config = dict(
    n_layer=13,
    d_model=448,
    n_experts=48,
    experts_per_token=6,
    d_expert=128,
    d_shared_expert=0,
    activation='clamped_swiglu',
    moe_layers=[0, 1, 2, 3, 4, 5, 6, 7, 8, 9, 10, 11, 12],
    router_score='softmax',
    normalize_top_k=False,
    routed_scale=1.79,
    balance_loss=0.00273,
    balance_bias=False,
    init_std_router=0.0348,
    lr_router=0.000714,
    n_head=7,
    n_kv_head=1,
    head_dim=64,
    vocab_size=16384,
    norm='rmsnorm',
    norm_place='pre',
    norm_eps=1e-05,
    positions='learned',
    qk_norm=False,
    attn_scale=0.125,
    tie_embeddings=False,
    parallel_block=False,
    init='normal',
    init_std_qkv=0.0325,
    init_std_o=0.0,
    init_std_up=0.0325,
    init_std_down=0.0,
    optimizer='muon_variant',
    lr=0.00595,
    lr_mult_o=4.0,
    lr_head=0.00822,
    grad_clip=1.0,
    warmup_steps=200,
    schedule='wsd',
    decay_fraction=0.884,
    decay_shape='linear',
    final_lr_fraction=0.0,
    batch_tokens=65536,
    seq_len=1024,
    doc_mask=False,
    train_tokens=946200000,
    steps=14438,
    dataset='wikipedia_en',
)
Below are experts of layer 3 (counted from 0) of a mixture-of-experts language model. Rows are named router (the router's row for the expert), gate (a neuron's input weights, with its number), up (a neuron's input weights, with its number) and show model dimensions 280-335. Each number is 128 + 24 x the weight over its row's rms, rounded and kept within 0 to 255. Numbers have three digits each.
After each expert's rows: a language model's description of what the expert responds to. This comes from a sample of Wikipedia text that the model never trained on.

# expert 31
router:150109159096141145117091153103156146095152102140116129142102149124119135157085126104143147139128113166101112144119111156097147108148143121116121105171164149089097105159
gate0:152126116151129155122109086102093122132139126133133142150103164113080138126117120132108130106135172133127135137170125111093134088129144151104173122117108147146106133114
up0:111120122137155085146158126105167159146104132098124148099141169124148160103107122152131116086112137093102171092158131131124140118115088167136106115135086097126159143129
gate1:136112117106138140119140183158153128146109149096090147110108116093094137109125131118167152124137115175121150117097152117137147142147131095087163117094134127110102110114
up1:136113122123108131121158144127135132149101132151113114134106115127159166100114140103131154130126070147133111114115187076157124144152106124088123111150110096147189144142
Mid-word name fragments. Middle or final pieces of place and person names and common words in lists and gazetteer entries, e.g. settl-ement, Janei-ro, Heilong-j-iang.

# expert 44
router:155110153094122150127103156092157148093149108129123112132103158121135151148085138108154141148118105154106114154122114148094149104155153115118115089159163145087109100161
gate0:129147109123141139101117106185108147131140116159156108129174123117133091142136154152135097132188084166127139115120144127111132138090149148099137111104165171139138174142
up0:107137092174119112115130117153103121123119159126113137143190103151128096120136131154132109173176139136148159130122183122115157151119124138105122170094127173150115151141
gate1:143152131140171079131159140124149110130154109107147142093147140130098130089140171146100146120173144088136132146128142119153145172135166113156101152113178084149125141122
up1:152187106126154110124121121123169154126140130119148136139148160112099100121120166115136160087135116096149119117127162122116090162120138146090117153115158131115129109142
Table cells and titles. Tokens inside table rows of statistics, election results and track lists, such as the in song titles, number pieces like 43, and ons.

# expert 10
router:150105149100138147123088160109147153096155093130125130161103155127136147159087139097148146155130105152099116146122112148093151110147162117112103106163150152081100112155
gate0:189139117159148130148107138073146132139142107133128121170106177139153134131108116135144127110126171082093169086119154094123144163133168146150142119120105119098110149113
up0:175160117088119125141136133095112126113108108095153110162104148121118106131146150142127106110113142107130174083139175097146029127132122147118150119119129135098119124153
gate1:163142116130165080113161126164137102093112107132107117129106156136218128133145152116102135030152123137117093115140093126121121175116126105113180103146122120101123134099
up1:134158117127150121139117071134154165109099157147144147119085120176124129126102111135170128119102169136151126136123123167141106126080094094127113141130152122131156141135
Past participle endings. Word-final verb endings like -ished, -ered, -ated, -ized after a split stem, often passive after was/is, e.g. dimin-ished, sequest-ered.

# expert 37
router:152100149101129151134102155120150151093155104132123112140111151110133150161088136103145147143114108139099115153121118151093151103151150112113117098157166150093115095161
gate0:115148137089140119122165149100113106142163142115138140128147093120132120118159103114107177115140080137104119087090135136132137126114120069086117152113094111108107117152
up0:131170108149100134126123097208142119085136150120101124121125114126137119101101104096146148054095110106133180102132148117130130104136147116114152134119098179175153126134
gate1:111139140111099134126149120133124124112109124095142162136117134151115138075178085107147127113101106089161113139120124147141154170109112128145129126109099164139086139122
up1:124128114151152132129130128139128120137124149103116122104131141120167170081123091123163134083124132113122133134130135151118112102123149117113141078167123144160067167113
Word starts in varied text. Initial word pieces and prefixes in mixed prose and lists, such as An-atomic, is-omorphism, dis-com-fort, after-life.

# expert 22
router:169110149121100137143088164149149110102119119128157113142111132117138122104133141138156113138172106160139165086119084101118142092138114089106102106147124111138134105098
gate0:113108116144145086130149131122131154145104118109141118162150141139106142129128102145161131083120132132165124160103128122092100159139139100136082184143090105139131124110
up0:143119130145136117140145099153125189106097115145166120109168107113118163127135079108129124113129135126172150168112136132085089129154121128117084190168104109127096110132
gate1:075169098165140175087151098125138119105123079126095169158104136088126129069139105158091141126124125145126124164134098142121128136143143165157128130148131088159177090080
up1:120161095170146156124133106091123135120142142134126145139109122108136102094121126131075121126106132136131108170126124134138105126137146154119140125143120113138152065078
General prose tokens. Broad catch-all of ordinary words, numbers and table pipes, strongest on approximation words like circa, around, due, related.

# expert 1
router:142119166138098169141094140111106113125134124117148093121112119099111113133120136109133161144147105126113130156128137127081136114146124081082092087116167152106142090123
gate0:093157166084106129149149097175148081138145126124108112109122111095129144081094119108099117122157128131108148157110114148133127091146136136129110144114121150100163075159
up0:111173130160152140111147085115117102160180119092141133138124114110125139081153145137105126093098133107163143137097089099127083173115132150116095116112141161110150109082
gate1:121121136091116126140119140116145149170080152130122117151174137110139102118106127133131140191142136134142131124123113114142145120118077134147132121131142056130111086143
up1:137108116114119117175164109136169082113118162180150124152133121097145083096118149136101120113145160121113100116130129109130110131117105161155164145094076063137122141125
Line-start markup and articles. Heading equals signs, list dashes and paragraph breaks at line starts, plus common articles and verbs like the, a, is.

# expert 14
router:155108150095123148117108158106155164098153105129119110144113157113133149159096139104153142143131103157098118152115122139086149105157153119113107106162153143095108103155
gate0:102139173144109132121126123136120162157103174117159121115197156117161102139153115127102154121123146127147160121101165128158105143147100122141104175123088110150133159116
up0:095118141151102148121157100105143148127093144106143091130195106157142089126141096138110135150137167119130130136136147130142081104129088131150115196190094107122128129140
gate1:149130156141150128124091152149126087138171124146125150146125105102093107130142142144090117152162116137132123113161110123113132104126153110132089100141132102099103152124
up1:116184138122124074146137157130118113142122146175106171154178115086085117112150167151129122114141111120152165138151116096115086104100117115137122097155146096125099127099
Citation and table punctuation. Punctuation in reference lists and tables, such as periods after author names, cell pipes, semicolons and parentheses, plus with in titles.

# expert 45
router:159103151106123151118096151116158149095154103133127109144107153121125145163091143104146142147118106157111125144122114138090149106146161112119103101161163148099103097155
gate0:137101082112125139128148121138101149068095132144111141092155119096132116137147105134091155108122078107124158115105153126149113131142136130110073165127126181126103096124
up0:133122106141140129124129136139135101087111143095114129089173151105124122132139119126114132122136139096137135143107130147181120144093122136131081161158059130145097115101
gate1:091126155147098104121116120099128140148118123110135158111084156155133175097138116149162153140140129181140112163134118165142099144151099101136164141107123094137111101103
up1:079126135136155121112149090137108143145082176097133129147094106136132131108126110162128091127160169123080137120142129106095097169122130104147131136084096115133104161134
Table cells and prepositions. Table separators, numbers followed by a space, and prepositions like of, in, by in tables and prose, such as 430 families, portrayal of.

# expert 27
router:156109151098127150122097153111154161091151098134114116141119154121125149153098143108154136148124107155101124148121119153089152105159155105118113102163172149098104099152
gate0:129152131126145088172091116137117132160141132115138128119138125140121148101132148152148079096122136139119157127145101141121102167111128124144150132108134102096130158113
up0:138127129167128147134074120091149161138131116142143116098154159128128113115132114145147141116101104146154149122119093096106183121091132131193126137149114126121091156129
gate1:122111124167116106155113137128159061107153128123110118126196145125152106109098074145127172139108155127140129142139117117131134129116101130128134118135125134101154141133
up1:121143113156178114137104118123126123133098119134142117143106136147104146071139117141132139125102136116171115143121154134121123127119133124127130149150106094158140142176
Articles and conjunctions. Common function words in running prose and tables, chiefly the, and, to, in, with, plus digits and closing parentheses.

# expert 9
router:156103152094129155120101157107156156100153106133124120142107155124126149156094145108151140152127102160103116149123115150094151105159151113112114101163164145097105097157
gate0:157092126129096148149151129120176111100125089140102149142179108126173134125171184176095145105101150125142107125192101132140086123153154158116146152180126156094176112174
up0:088106108150107121105157145139137133136143144126127150149086092127111105091121147134102142064118102104157117163153130116100130161108159096141125168149139165076150149126
gate1:132076126098106106156136154103123117112123164152137132106219121102166110133157141126114132058095134161126142122138118152102114148128129120158086160086146175144083121127
up1:113103149140156089146130105128098127145134144157165115117091125132143157056099161098151112062134164098107157111103122136147108121125138111137131138126101190104129155113
Word endings and hyphens. Word-final pieces like es, ud, us inside longer words, plus hyphens, apostrophes, and the after in or at.

# expert 13
router:145121107177116102155135154133100113166147117141078134136128123113147140123132125086117163140117120134112096110176142127139138123109120147152102157126103140164087140154
gate3:116132103085165124133097154148128135101115102127122144113134139154163109151133133157123127142156138136126123086148099117117139120125117139119127102152169103105132148109
up3:155120159111141115145117149169125125128158104153122131130122158160181070139133145146120089140135165148106140105129144098127149128123100141114127111121147146118121159122
gate4:125106093139154101107160137113079144142153103139108113117109163117134071162128133144139143130153137100139115129107080106134137158102113113152097136137123116096138119166
up4:145088085122105106117149157127117138137178089112094104084132162101116081156109121097144131143125139137126090169128099109136123153094126142168097159116148119104121137181
Common content nouns. Nouns after an article or modifier, such as team, draft, fall, relationship, and sports-table words like Goals, Total, MF.

# expert 21
router:157117146097145125140149145092097117086157136103127120154119141113115127133144129104148101139134120176130112132114155102151136104152151111151130124150124152149124141132
gate3:123145109178091146174095107155158102117108111144131111112173150121129145123107084134103135156147150134113102143127113115125127132108129113128092094104110117129121124127
up3:081162162117118154091141109149124161152139106127132107114135109145142115094137093172096134112172154093121110148110140107153121148130138124138121136107113078126104128106
gate4:161119098128114110127101143134156116125104131124116121133136147094111125124040125125100134089098153082082112113142085092141093121078091144152120080122143137105107134138
up4:195138091155121106115108168143133099149104125161127127142120115091146166089101129137105150157121142124084148127145085136140048129115132131132138114141143108126102100151
Proper names and places. Capitalized name words for places, people and institutions, such as United, American, New York, John, Boston, Lebanon.

# expert 0
router:119133078105106149142115119152141124128171126068116094126112153125144125186154138146129098142154134141107138126128135136178114122152173134145140119137150139117140153124
gate0:121149206115128097120134176109115142117150173124139129135114142099157114146128109108176115157120156086147095112160118159157088152111097115121164156109126142133149166095
up0:110142173116143080120118146136109127117181153130140115164134132098124113134147145121184131149113153078096073109135114120160106144120115093152176170140107172147151188117
gate1:136094169143133144110147095109127106129094091134155151159144100108129141163142179107164115209087119131115145112103112150108128125105181091160113139150138151128111087155
up1:143074137127081141113122094131123087144070105140167175143121143146130149163153148128146159215132145122098175120120114170104113149122158105166165128139188123109101091147
Mid-name word pieces. Short word pieces inside proper names and nouns, often before a comma or period, such as Hugh-es, Robinson, M-assi, London.

# expert 3
router:156098143125164151101115152111164133080149109135122125150111129106102148174108139111145147141122105162107122133110113161097153096157122111121106067156166153097088093168
gate0:154153133152173119114139140117144144130139119137098137097097122164111133157156119125135113113123143111117140118128114122131086151122115095141098146118112141126119136110
up0:140108092111144098131143119121109092160076132113118158108144153165158120089123124122132150131140125076144123119135113107135114129160117161093142060102139133139159150113
gate1:129146144154128134130125118114115117173105104081143113149124116155168129140125080125120151156165152134130129123110138116141178130124126088116124124150089120130112117115
up1:102140124146142152148156117131106132141096146140154117122121148193124135084103097150129121108127120125138139130150134187108142123118111143158125120142111108096143127150
Verb stems and fragments. Mid-word stems before an inflection, like preclud(ed), assembl(ed), hang(ar); also odd numeral and name fragments like 200, Be, Eth.

# expert 12
router:162107150093129152126098154113155154096155099130127113145108154123127149158094149099149139149123104151108125152118121149094148101153153112116110099160153146097115105152
gate0:098099108103090125124107107120103152145111114110158110133146159165120126086146122093145100116122091100138158093139142154155092129105155115142118142166147071097148121095
up0:083105094130119107087100078087109133169064137114102134156071152143108115071133083117157144118156074112155104096109127151126104131107097118114105128178119087124141126092
gate1:147177153167139111161120120138099128133160125132106100165129129109143123092127123119133111125161102094112094108166142158143122125104086155136141137152126121128146149106
up1:125161139180104136091154087132099116161151165079103138100148111133149144081136121144138084131148111111115100107176155144106112129128091144114118151118120115116148117129
Clause openers and punctuation. Opening parentheses, commas, quotation marks and dashes that begin a clause or aside, plus name starts like Mag- in Magnesium and Maggie.

# expert 40
router:158109156103131156125102158104156156091156097130122118145101155119128150158098140106152137147132104154105115154118113146097153102155156113117111105159158142098103102156
gate0:077147157130141144137172155141099133117106122131121114171157113148128127128091090142158149109100161106126152139068115161097158151113118117108167175130107127102108168128
up0:120133163150127135129186122128109155108121085132127152171167113108148123067149099159147126138113137084122134126087136170089163162124140153167165164098106124130111133094
gate1:159163115132146129150140125090125150124090071125161120149144149151131116107130086184109148105102104157095109177147106096099095139146163092120152142107130081168142160085
up1:124138111144077132163163111103112151136119112134134139135116126157128109078142084154149162102131097119146135153104115106127057135120161138129170159082091109181135144111
Word starts and pronouns. Initial capitals and word-opening pieces in names and terms like arti(facts), Maj(esta), K, plus pronoun it and table separators.

# expert 41
router:163104152088132150126100164104158149098152099129122117139105153123129148158090144110149139145131104154105122151128118144099151107151158107113113094160154152104104099156
gate0:111102140152123102138124141105168132132114135121148133148112114083109137087138116147133122084108118094137103143151148128136110173134137126105105110103133153160158163145
up0:152161131120176186120126092144115145146126125178120117139109119156091118096143113140093118128180140139156134122130170161151123131098138089137139136124099103133127150129
gate1:149102140137166110095113190141103098163112096123152144111138126137133097123149140095144126152160134095125123127098128110154104105130096150120138103130117123127180158111
up1:082107102121147114125130100129124112164118129143139128093132163161136127129131120117121104143132145089116120113142157133126181139136130096130146130113121117128172119150
Function words and verbs. Function words and verbs within running prose, such as was, had, were, and, or, plus word starts like eng-ine, ge-ology.

# expert 35
router:148115152095127160127103151117149158095150103130123122143108152122122155157096143109145140153129114137101121152117123148096153101158159106118118094158153146089101099164
gate0:115135163142084121132141166116149145127134149146139160102144137128132153132119129110117132062114116124143181116107113110113126128157154170125107143100149127094117136145
up0:119116131140099119124131148138170128111107165158131150099143113113097139162140077150132114105089106104137113111155112119091145117126115101123137146134100060133148097152
gate1:123116141149136113122167138101108095138109105144136106124164105147120105087162082145080132075104173122110116160139096124114107094124129113141178154122141079147135114159
up1:144120119119123121135122142095123137119107113127145109161154130120144147106143091094090114116104128134183130118135157137064088142148145129102118147155096098106163148085
Noun and name starts. Opening pieces of nouns and capitalized names after the or of, e.g. tr(ams), Observ(atory), ver(bal), Ex(change), pri(ory).

# expert 4
router:153107155105145140107096154117155153096157109131129118143094142137114128159090146109156137145141113167109115140097115153090147094151143118112113112175158145103098122154
gate0:092096113117119117120115102153110113103151119111136111124136177133103113105077104101110119091059119134136151115148098113138135119103152113122135138144142153115129144118
up0:109191136128152089094153110093171105127114090105164133106138100153123076128116099109123159107065155122125142156138118149160158151110151098099120170142119153129146106119
gate1:142153144094146097112165131116115118085136126159082095157197126124154161123131121070142109114162120177119137140142123143145152161125140114114099133134125129182134095127
up1:118101152136158095112131125099114117146175129083071117138183176104119131131120086069109073101155132146129162110111122073105138138097123153121147109066120106104112103114
Infobox and foreign-script pieces. Single letters and short pieces in infobox fields and foreign scripts, plus words like no and they, such as Di-y-ala, Hebrew bytes, Georgian letters.

# expert 20
router:153114156100128156119096160103159147094156105134126123145105153119133143159099147109148137145131105158113121152114115154090157102157155114116115101161164150097108111166
gate0:134147120156144132108136101121119097119127110128076122161097169097129132098124107135106134089122133101122112109142123097087161085122113160129153124139115085116145125131
up0:126168094144154088100140124136123100117116121128097137142109143152122170094126069132139119108127126104111131131160105087140102100131071105109146123130101101102145141156
gate1:141134104176135111129092142122118144145143115150129123096168111130142122124130133132109148104127140127139116143156125116167082132098124106133135101131108070131114160187
up1:120122132195143124120127145128109118141136116162102099115163118143133157129119103161124137118151154128092155132146104138129073136079150158102160121093096092145110136128
Year ends and periods. Final digits of years and dates, sentence-ending periods and closing parentheses, and mid-name pieces like Li-eb-ig and Av-eb-ury.

# expert 24
router:155103147092133147116091148112160156083154091125121115152100152122114147160100148109146142151120112157100118152126115156102147101151152106113119094153161139097101104154
gate3:119090103114126139129123131132113093112141119094155121150164120140150080120140104168125089134134110137146120132132182123135101126123139087119139134106148142119094154104
up3:153126124154107123112143117127134096103094106161133100147191137102142108063154112161132121124105114135146143114109122140153066161118109105124149147133112072152138126155
gate4:112179145141151158127104081112083147158116118090116111134174130105120125109142086144154134116123175095179134152129168194113115117104127117175140100094130118156167142118
up4:101164128111136119116112118123110133120173127116091139137126107159145109096136127125132148079158163111187141110150148174113067156107115120140139137119113065156107151137
Apostrophes and name starts. Possessive apostrophes and the first pieces of names or words after colons in infobox fields, such as country's, An-il, M-ultnomah, and/or.

# expert 34
router:153100149098129149125099158104159151101158101128123123142108159124129147160095141106144139149132098150109121151118120153089147094158151110114114092163150146100112103154
gate11:132137145167110117142156109086171116108092096129092146136173126123169145129143138130078129104125157162124125100161148111119139092095120167148140139113131149158139179136
up11:098138110111132144138112093147082135140118188137150087137112125154097132137094104119143118092137125074182123167163137121139101106170100108098117072124118098130147124131
gate12:101129104070124139149143141129170157152103111126130128143133144150124131123101134133137105152091119088107126129106110139111148139158142130154102112109120093144139106140
up12:096114122143116136108135122097192139117150109115131139092147152112103149136111090142123121108104119095120120159118110105090043147132143125102143118118117111132112132147
Punctuation in names, letters. Commas and periods inside names, dates and abbreviations like F.C. or a.k.a., and lone letters such as v in formulas.

# expert 8
router:146104155099129153123101151105155147098154107129123124138110159119118147154092146102148142151123114153105116152121116163095150104153159115115108100157158147098109101161
gate0:157159126121133094162139127162116122120108139118116121107138133122146099112149098158128109186162146122111123108122157130116110111130064122152109164149142114133154123140
up0:106141145143132125162119120126114129117105090150119180072103126130149090134172059124155106166141144152123146116135115113126069108139126124133126152163111101113122142097
gate1:167134109133090133141138141129112110137127131174169109113149138156104126094119143132133126120115112136132135108125148139121117132104118139094144108144082136129212125139
up1:086106128122138101112126181104160089144126129145159133120140082104122117102133074123079112149126114129129128103143091138172120128145168119093124151133081089167114114123
Name fragments and digits. Inner pieces of surnames and single digits in tables, scores and coordinates, such as Pr-oul-x, 2-nd, (16–1), Kounalakis.

# expert 29
router:138111153119130109093093151114167141113156084121103097127108129143165104158139142109109141154143100158108153136133109114144155115128170154142116103096152138102109093143
gate0:109109160140112097142159102148136114082080149162170110120168112132124137104108086076127108114118167123175109137174130150132090108136122122114144163126124131134166128123
up0:138136127111091113145143111100123144098073149116108158119134114145131151170095101102107147123127141173145128134111138151142114146122121116114115152122107132102153118145
gate1:172094130169142084128114134131103143131124086121103105159141143086097109112174130149115143130149157097113127116156153116144137094153091151140142121103130144128106152108
up1:199121142138117108138122169149108110144143132121133163121156137090132111088123129158101138166122154165120118148164135139163174114114142112118075137172109160117091155107
Line breaks and sentence ends. Line breaks and sentence-final period-space tokens that end list items, table rows and sentences, often before a dash bullet.

# expert 43
router:147103153094127152126103151113155146099149107133124113144107154114132153159097140102153136148124103157105118155120117151089149104155151110112109095160161145102111101153
gate0:100129105134107169118155130126146102144146167099122084129067136154136156088155127121138129120121139159125139130135149123126136046139136125135162145128090078100147140061
up0:144157130138160124112104134159113132150126126140118090116194144140133093059118104112122177098112117114130127131154145179152089101135118144133153146116063121119133168122
gate1:146107152186129136104130121113121120151110176162128112073095130124144157115112109121159159072144127150125140151138147119153098118147139117107116126120134105086142170136
up1:099181128123123112107103126130110144147135144157124139110137126141132088121101119108108141160156104134165094095126147133116059104104106060134149134079085113157124138161
Word-final fragments, In-. Last pieces of words and names (Ryaz-an, retri-eve, erup-ted) and capital In starting titles like Infinite, Insane, Informer.

# expert 2
router:162108150100126157122097154106159138095146108132119115130106162124127146157089140105144142149136104153097119153118112150098150101147153114111105094156164146097106097157
gate0:149140091191105142131131148188126102111123124067169136129104104143127121165117125062147139125159121111120150147162117120115126124147128133129155142079096114157134145119
up0:116136119145146145142158116123131115120147140102139172114150160162136103109121128108133113094133135137186126150132125132099138133122124132120146112077111151154154095131
gate1:113095117175104117126134137154136126139111132136159115187177099078090131145147141090119151173105132109129152125128114128117149112129129148137147124134126048110152135145
up1:106181128159084124153127142104146120107116121171127140132144106142173137152154140095113111205135135125145110132084092117133104172136107089093146194152077078115144139106
Name-initial word pieces. First pieces of proper names, usually a capital letter or short syllable starting a name, e.g. Mag(ellan), H(ebron), Sor(el), B(ebe).

# expert 11
router:162107151094157136118098150117133154099163109151137145144099148158113139160093148116139136157107095162112129119125127151104145116144150125116111099146176149090103112183
gate0:111138132093138102116123131130098130158134137137130156129148133104117096152112141136127140143183074144078101070106095116098165091136131134144155146147125105132104150108
up0:074134145128138081128111112129107160164112132178136158113169098125112095130126137120164145153132108150081088090116105126091122083150084133142184142130127095130083133067
gate1:112093179133120132138126136100102079128109131121087197095109098110109143096142151079094117112141053121140095105143154155151140141120135120149132103117076112111113062135
up1:082101151121134106128109129099086103142152140150079158128152136113078103112145125157131153138123117125129048174141120135159149151173117067131176139138102134100116101122
Given names and places. First names and proper-name starts in lists, credits and citations, such as Michael, Barry, Henry, Los (Angeles), Connecticut, Spanish.

# expert 25
router:150108097146157171149114137126148138089126081127117087145110158146168176150115130094140155157100114135104151156107145143098152106141157149138120105141148147112134099179
gate0:137163114187133147139119132127129139132102102070135135171104113148131143106124169171134100150138110130132135160148136121193150147176137112147087143133129128152150110083
up0:129162106121148156135109149131147173120119113071171130202086121139121128114146182142143096152153077134129139150108113153166167146172123140138087128122144127164140094095
gate1:117136122100091178154134098100126171137120120171141122160116101092135098107161109110114113128112170131120154119067125099136147154159118108120147092103109118107102123141
up1:144198128129097173106145117092119125139179133128102132130141096109134119091144100114137086132132155144161139143084105107092135151160128121168178103142139143113141101103
Sentence-ending punctuation. Periods, semicolons and table pipes closing a clause or cell, before a new sentence like The, In or He.

# expert 23
router:160104157096134151126099154103153150104148106132111119132111160131121141155093134115166131151131114157100118147124106159094150108146154105115117098165161151095112100155
gate3:114159124147108139085112143151111097129122141085172139107109118141161134076136142161133146089128171161193140132139157110134159156109165130127119128121098143144130116141
up3:143165103126147099122084125096093132122130154127184126133117134125141115084143122143111152093132157167144106101136086125130163127133156099127144193113122151124137131112
gate4:145155128116107123134116123163082185128196110135104131125186100112162099163136147101152144123070159126107122149165095107141118126127129084113134151144123101107148121097
up4:157127138118111058126153139160089131109172150164118143131161119121083121119170134159131168112108121147106128136114101140124092122143163117143099126138124096143143093140
Function words and fragments. Prepositions, articles and possessives like of, the, his, into, plus mid-word pieces such as ron (Iron) and Histor(ically).

# expert 30
router:166106150103127155124100154113160146096152104134121116138107158115120153154092133105162141149124103159101122158115113150087148100156156121116112102158158141095109099151
gate3:116153129123133165099126165115094159113133130163108103157120158105122134130127078135120150050138140112111114135107102158158176146116109132191141145169122197122113110108
up3:125133115166125126119122103128097114111194148135122159108102134141128107130110107169140152114116158138096168170111132128123188138132127108139123134169071122123115091134
gate4:156135094119123170158155101079140118111187117121121111122078131140104110117143114124145160136118122108123125133149174073128128114119174112125095091099104141125127135119
up4:131115131183145147134123138091140112136121136128114117111143117110108126077125093149119143086150135095123127118121148106119074130115145130152164111093098139160133153115
Commas and list dashes. Commas, opening parentheses, and list dashes after line breaks, plus -ually endings like visually, continually.

# expert 18
router:155104149098130152124105157112157148093155099133123112150112153122122144155088143106146138148125110162100121156108118143092150101156153100108107096165155140094113099158
gate11:141114090117124121151157127139146132128140149130096122150170085109091105105143159118103141110084198101128164134131119099088132156104119132150115099144145151133126141126
up11:157142120161144124144162140115094083113116106143099136154130116117119098057119134132137120106116195108127153117133086102111158175089106121142120186111116173132114131140
gate12:109099146086128147135123118123150142106142135142140133160103123146140115149127129141136151139170121120147115145125116126117102161074134115130130120130144083149114164157
up12:122158177148138134150139105107112115137171166144140146105150125151117121087130132115155115146145166079119121146098147144163175128094142116128164175107104132129118148102
Commas and conjunctions. Commas, and, but, was/were and in inside running prose, plus mid-word pieces like In(struction), gr-adi-ents.

# expert 39
router:161116109103117113165145115074132141082149102101111141145113138140146140176115145161146089175133104163152107186110131119134130103140179154135126117133190155109100127131
gate0:103129125103125098143119121088120130153157138093151120106115106133108113089151105087151118118124103104140141139144154151120147098137122095084104149111121140133110096133
up0:127148147115139111107124130112134113181087123124144125149140111128092125091131132122168129131138102109149134142147165143131161110142090116100117159106121127127131135147
gate1:100159144151185120162112155132101116143158141136153090100128129127129139145173094120112075130168111144159146100150129132158111134147134113155129132101145189139150173111
up1:116137121127143145158116139139100113174150136108129112107126141137104115142160091085111057118155096145126150112132141114158145104179120105169147156104141177119160124110
Common content nouns. Everyday nouns and participles in prose, like retail, printing, footage, film, born, released, based, known, often after the or a.

# expert 19
router:135121150092157098144101132114164123094160151103152125141116172131096138160110138144153093150125109151119094121114155111156123107133134078110151147148157142124146113108
gate3:112113120143109141157140140152128147167093128089108070141126117125115124136126070192126078115103200120146136143118121115083099142145110134134096159097133065129181140104
up3:184100158131129115129138124123141119132121126135171077149079091121131170108137089151176106121133141141104095130144101099124108135183122126116103100117132092152176132069
gate4:114084119112140109156141110130162119099111143139133150112132139147148126143190108120159122152145146118131115108134138097116125122110133123099122097102145117131167111079
up4:111127131098160105170135104098166159142088139113126165121113126134154129113176088129130125140114132130136106115161140145062116134106154098092111110139142128126149102107
Names in tables. Proper-name tokens and starts of names in tables and lists, such as United, League, Division, Crus(aders), Royal, Court.

# expert 6
router:150117149095114086126137120133135130132129119117137087123122129080155084145118126093103165148148112117113168147129109161104139104105126167156083116092130140100111086149
gate0:111127096154161165112125080170154112147106137124128111147101150151136105119137146124139121099142078100145114139085127125104147148117093129129139176168157127123117105120
up0:106123137091135130103158132110141081083113155147139147158089107104130150158138128113142121129135157132133143172146071112124134135132142154118104138125137121102084141157
gate1:118127110158095166154120124143141115167128111143070090088132124103155151128144127140141155123163127113133156109058176137155121127108102155114088155113099129105169143114
up1:135132107150100145155118136148164122152144085117078103085109121105147144131154143109145151134169135116128169111076176128141135114120113157134086149118120129096151132125
Section headings, breaks. Paragraph breaks and == heading markers starting Wikipedia section titles, plus table pipes, sentence-ending periods and opening quotes, e.g. ==Geography==.

# expert 17
router:156106152099128154124100155105155149096152104134122115142103157118128149159095142099158140149126103149101121154121117147090148100159152117114109101160159147088102100159
gate0:104167137142171097120097114084153116148136111150103145106094121142136134122129061131131167116117143159139102132135137126146119133087157136129158138133162102138138122108
up0:125132135137174140112119139145143155160115120125147142106114126127097131104128140106113105093149118125132128108082133124130103124095113164139135149141092159146135144142
gate1:106070123129136115145165171109098119141137130122151121101089108176130126128128076107111125113130191100136098119087099167114144178112125121143166149131096190151107144101
up1:136159142146141158148108115119148079106119131109125120177113159098164079129161135149120096071113126123155144086131150130115116157135121131126175159118121131162113138158
Digits and -ually adverbs. Single digits in dates, scores and round numbers, such as February 9 or 2.7%, plus adverb endings like virtually, individually.

# expert 5
router:160110151098131148124099155097155151097151097131123118148106161124130146159098145102145142146125111158103118148121115139093149096152145116111112096163157149099103099165
gate3:122138139109127173153129146126143131142113121142148129087160100143111108108126155111139135110106137087087139108144148110165147115096120065124138147128096110140134133155
up3:153091139126103175098151134114146126105103098146098129116127131140135140153086132161161147127109178132126120131145131118162170091129123110127123134134122096118117113144
gate4:128090125139157100125122150115106117129096179090155135105114090119120129111149077113119101138148089120139120155151098086140148120084118132111173138121113104101134146129
up4:113159135113130140138125105159138098140145151124146111094117114164116122114100070096125111078147120128101111131181130111128163143156156135135163118117155114132145127156
Name pieces and prepositions. Mid-name capital fragments in lists like R in Rice or Rita, plus prepositions of, to, on, by, between.

# expert 42
router:134109164092152161103139131151155147108153094115154133166121096109134118177122134113117192135097118145144126171154082124152162110145146158084156093159156137122109113145
gate0:123161130156122117123159142145107152143116138080142155134115129131138108155194110109092098135171158137110084198151107132117123152150107122124143126106118156112162139071
up0:118156133136118155135143122149098123128123149113126134140156130133131119093177114121083097154144142131141081195114081139162142131139093116127172098117126163123151131126
gate1:143149141130127131128089082110184105103159134104158151182143142133111135168147145166151136130113133122132096162142114146121104112133164157159151121133153120154134090076
up1:160136120100130136140097122135173086097146152096127119172157123181132117168161128170150146123094143125156078177120117132134127107130152144119146153102129151145134117101
Line starts and table cells. First tokens after line breaks or table pipes, like cons starting a line, The after a heading, and cell separators.

# expert 7
router:146118115125140158124132178106121132135163113130120144104124139105089150132103153126128107131138113162123089104110156104110138109159097149153121137090146150119083153140
gate0:138165118125130121140123120102126121142142138166117123111140159140094166117148123124149115104141167121126109109106140152160087116106117170124146112100116104108107148158
up0:119131155157108111094142103110129129137156129150151121114149168109106143137149099109158154117132136147116082106108124138131125133109104201147128126139135118113132153150
gate1:093162105125146156136161117141110132096100143139098146135151124124140109115139159093115108067139190098135124140162108129162135142106093135105110139131138124090108156138
up1:111143093173144119120144131132134147107124111090095100145125148134115112165120122128117142088151123157149106149139098114161156154143119135122125121154138141112149128111
Head nouns before of. Word-final noun pieces and title nouns heading a phrase, often followed by of/and, such as ation, University, States, Father, content.

# expert 32
router:121109182090183183125145145095193145090148093104160169134121148101137148159122136120151117135124114134108094151082137153127141129148172134093113127186141149109104106101
gate3:117155107110165125120108141117118132149110134137131140172086143133179142129147123145126140114106147147127157133127143121130155170137088137158121175140126112141111159135
up3:128119136123135116134177201101144130074154124112112145183105147118133137164137102125131129080108121108083127111117114121103126112132109117101119116142126138109125158115
gate4:174140095176135144152126158160113117143139110106171130113093092128120172101138169128122123095143174122129109118126101096108147136118141128147100147113091153123163143111
up4:168125133153142140140135101148130105121164092111126129128129111127096158101108159132162159115117144108136114132122172145106162145166107139123160115071094128154151151103
Content words in biographies. Adjectives, verbs and nouns mid-sentence, often in career biographies, such as practice, ranks, study, working, popular, distinct.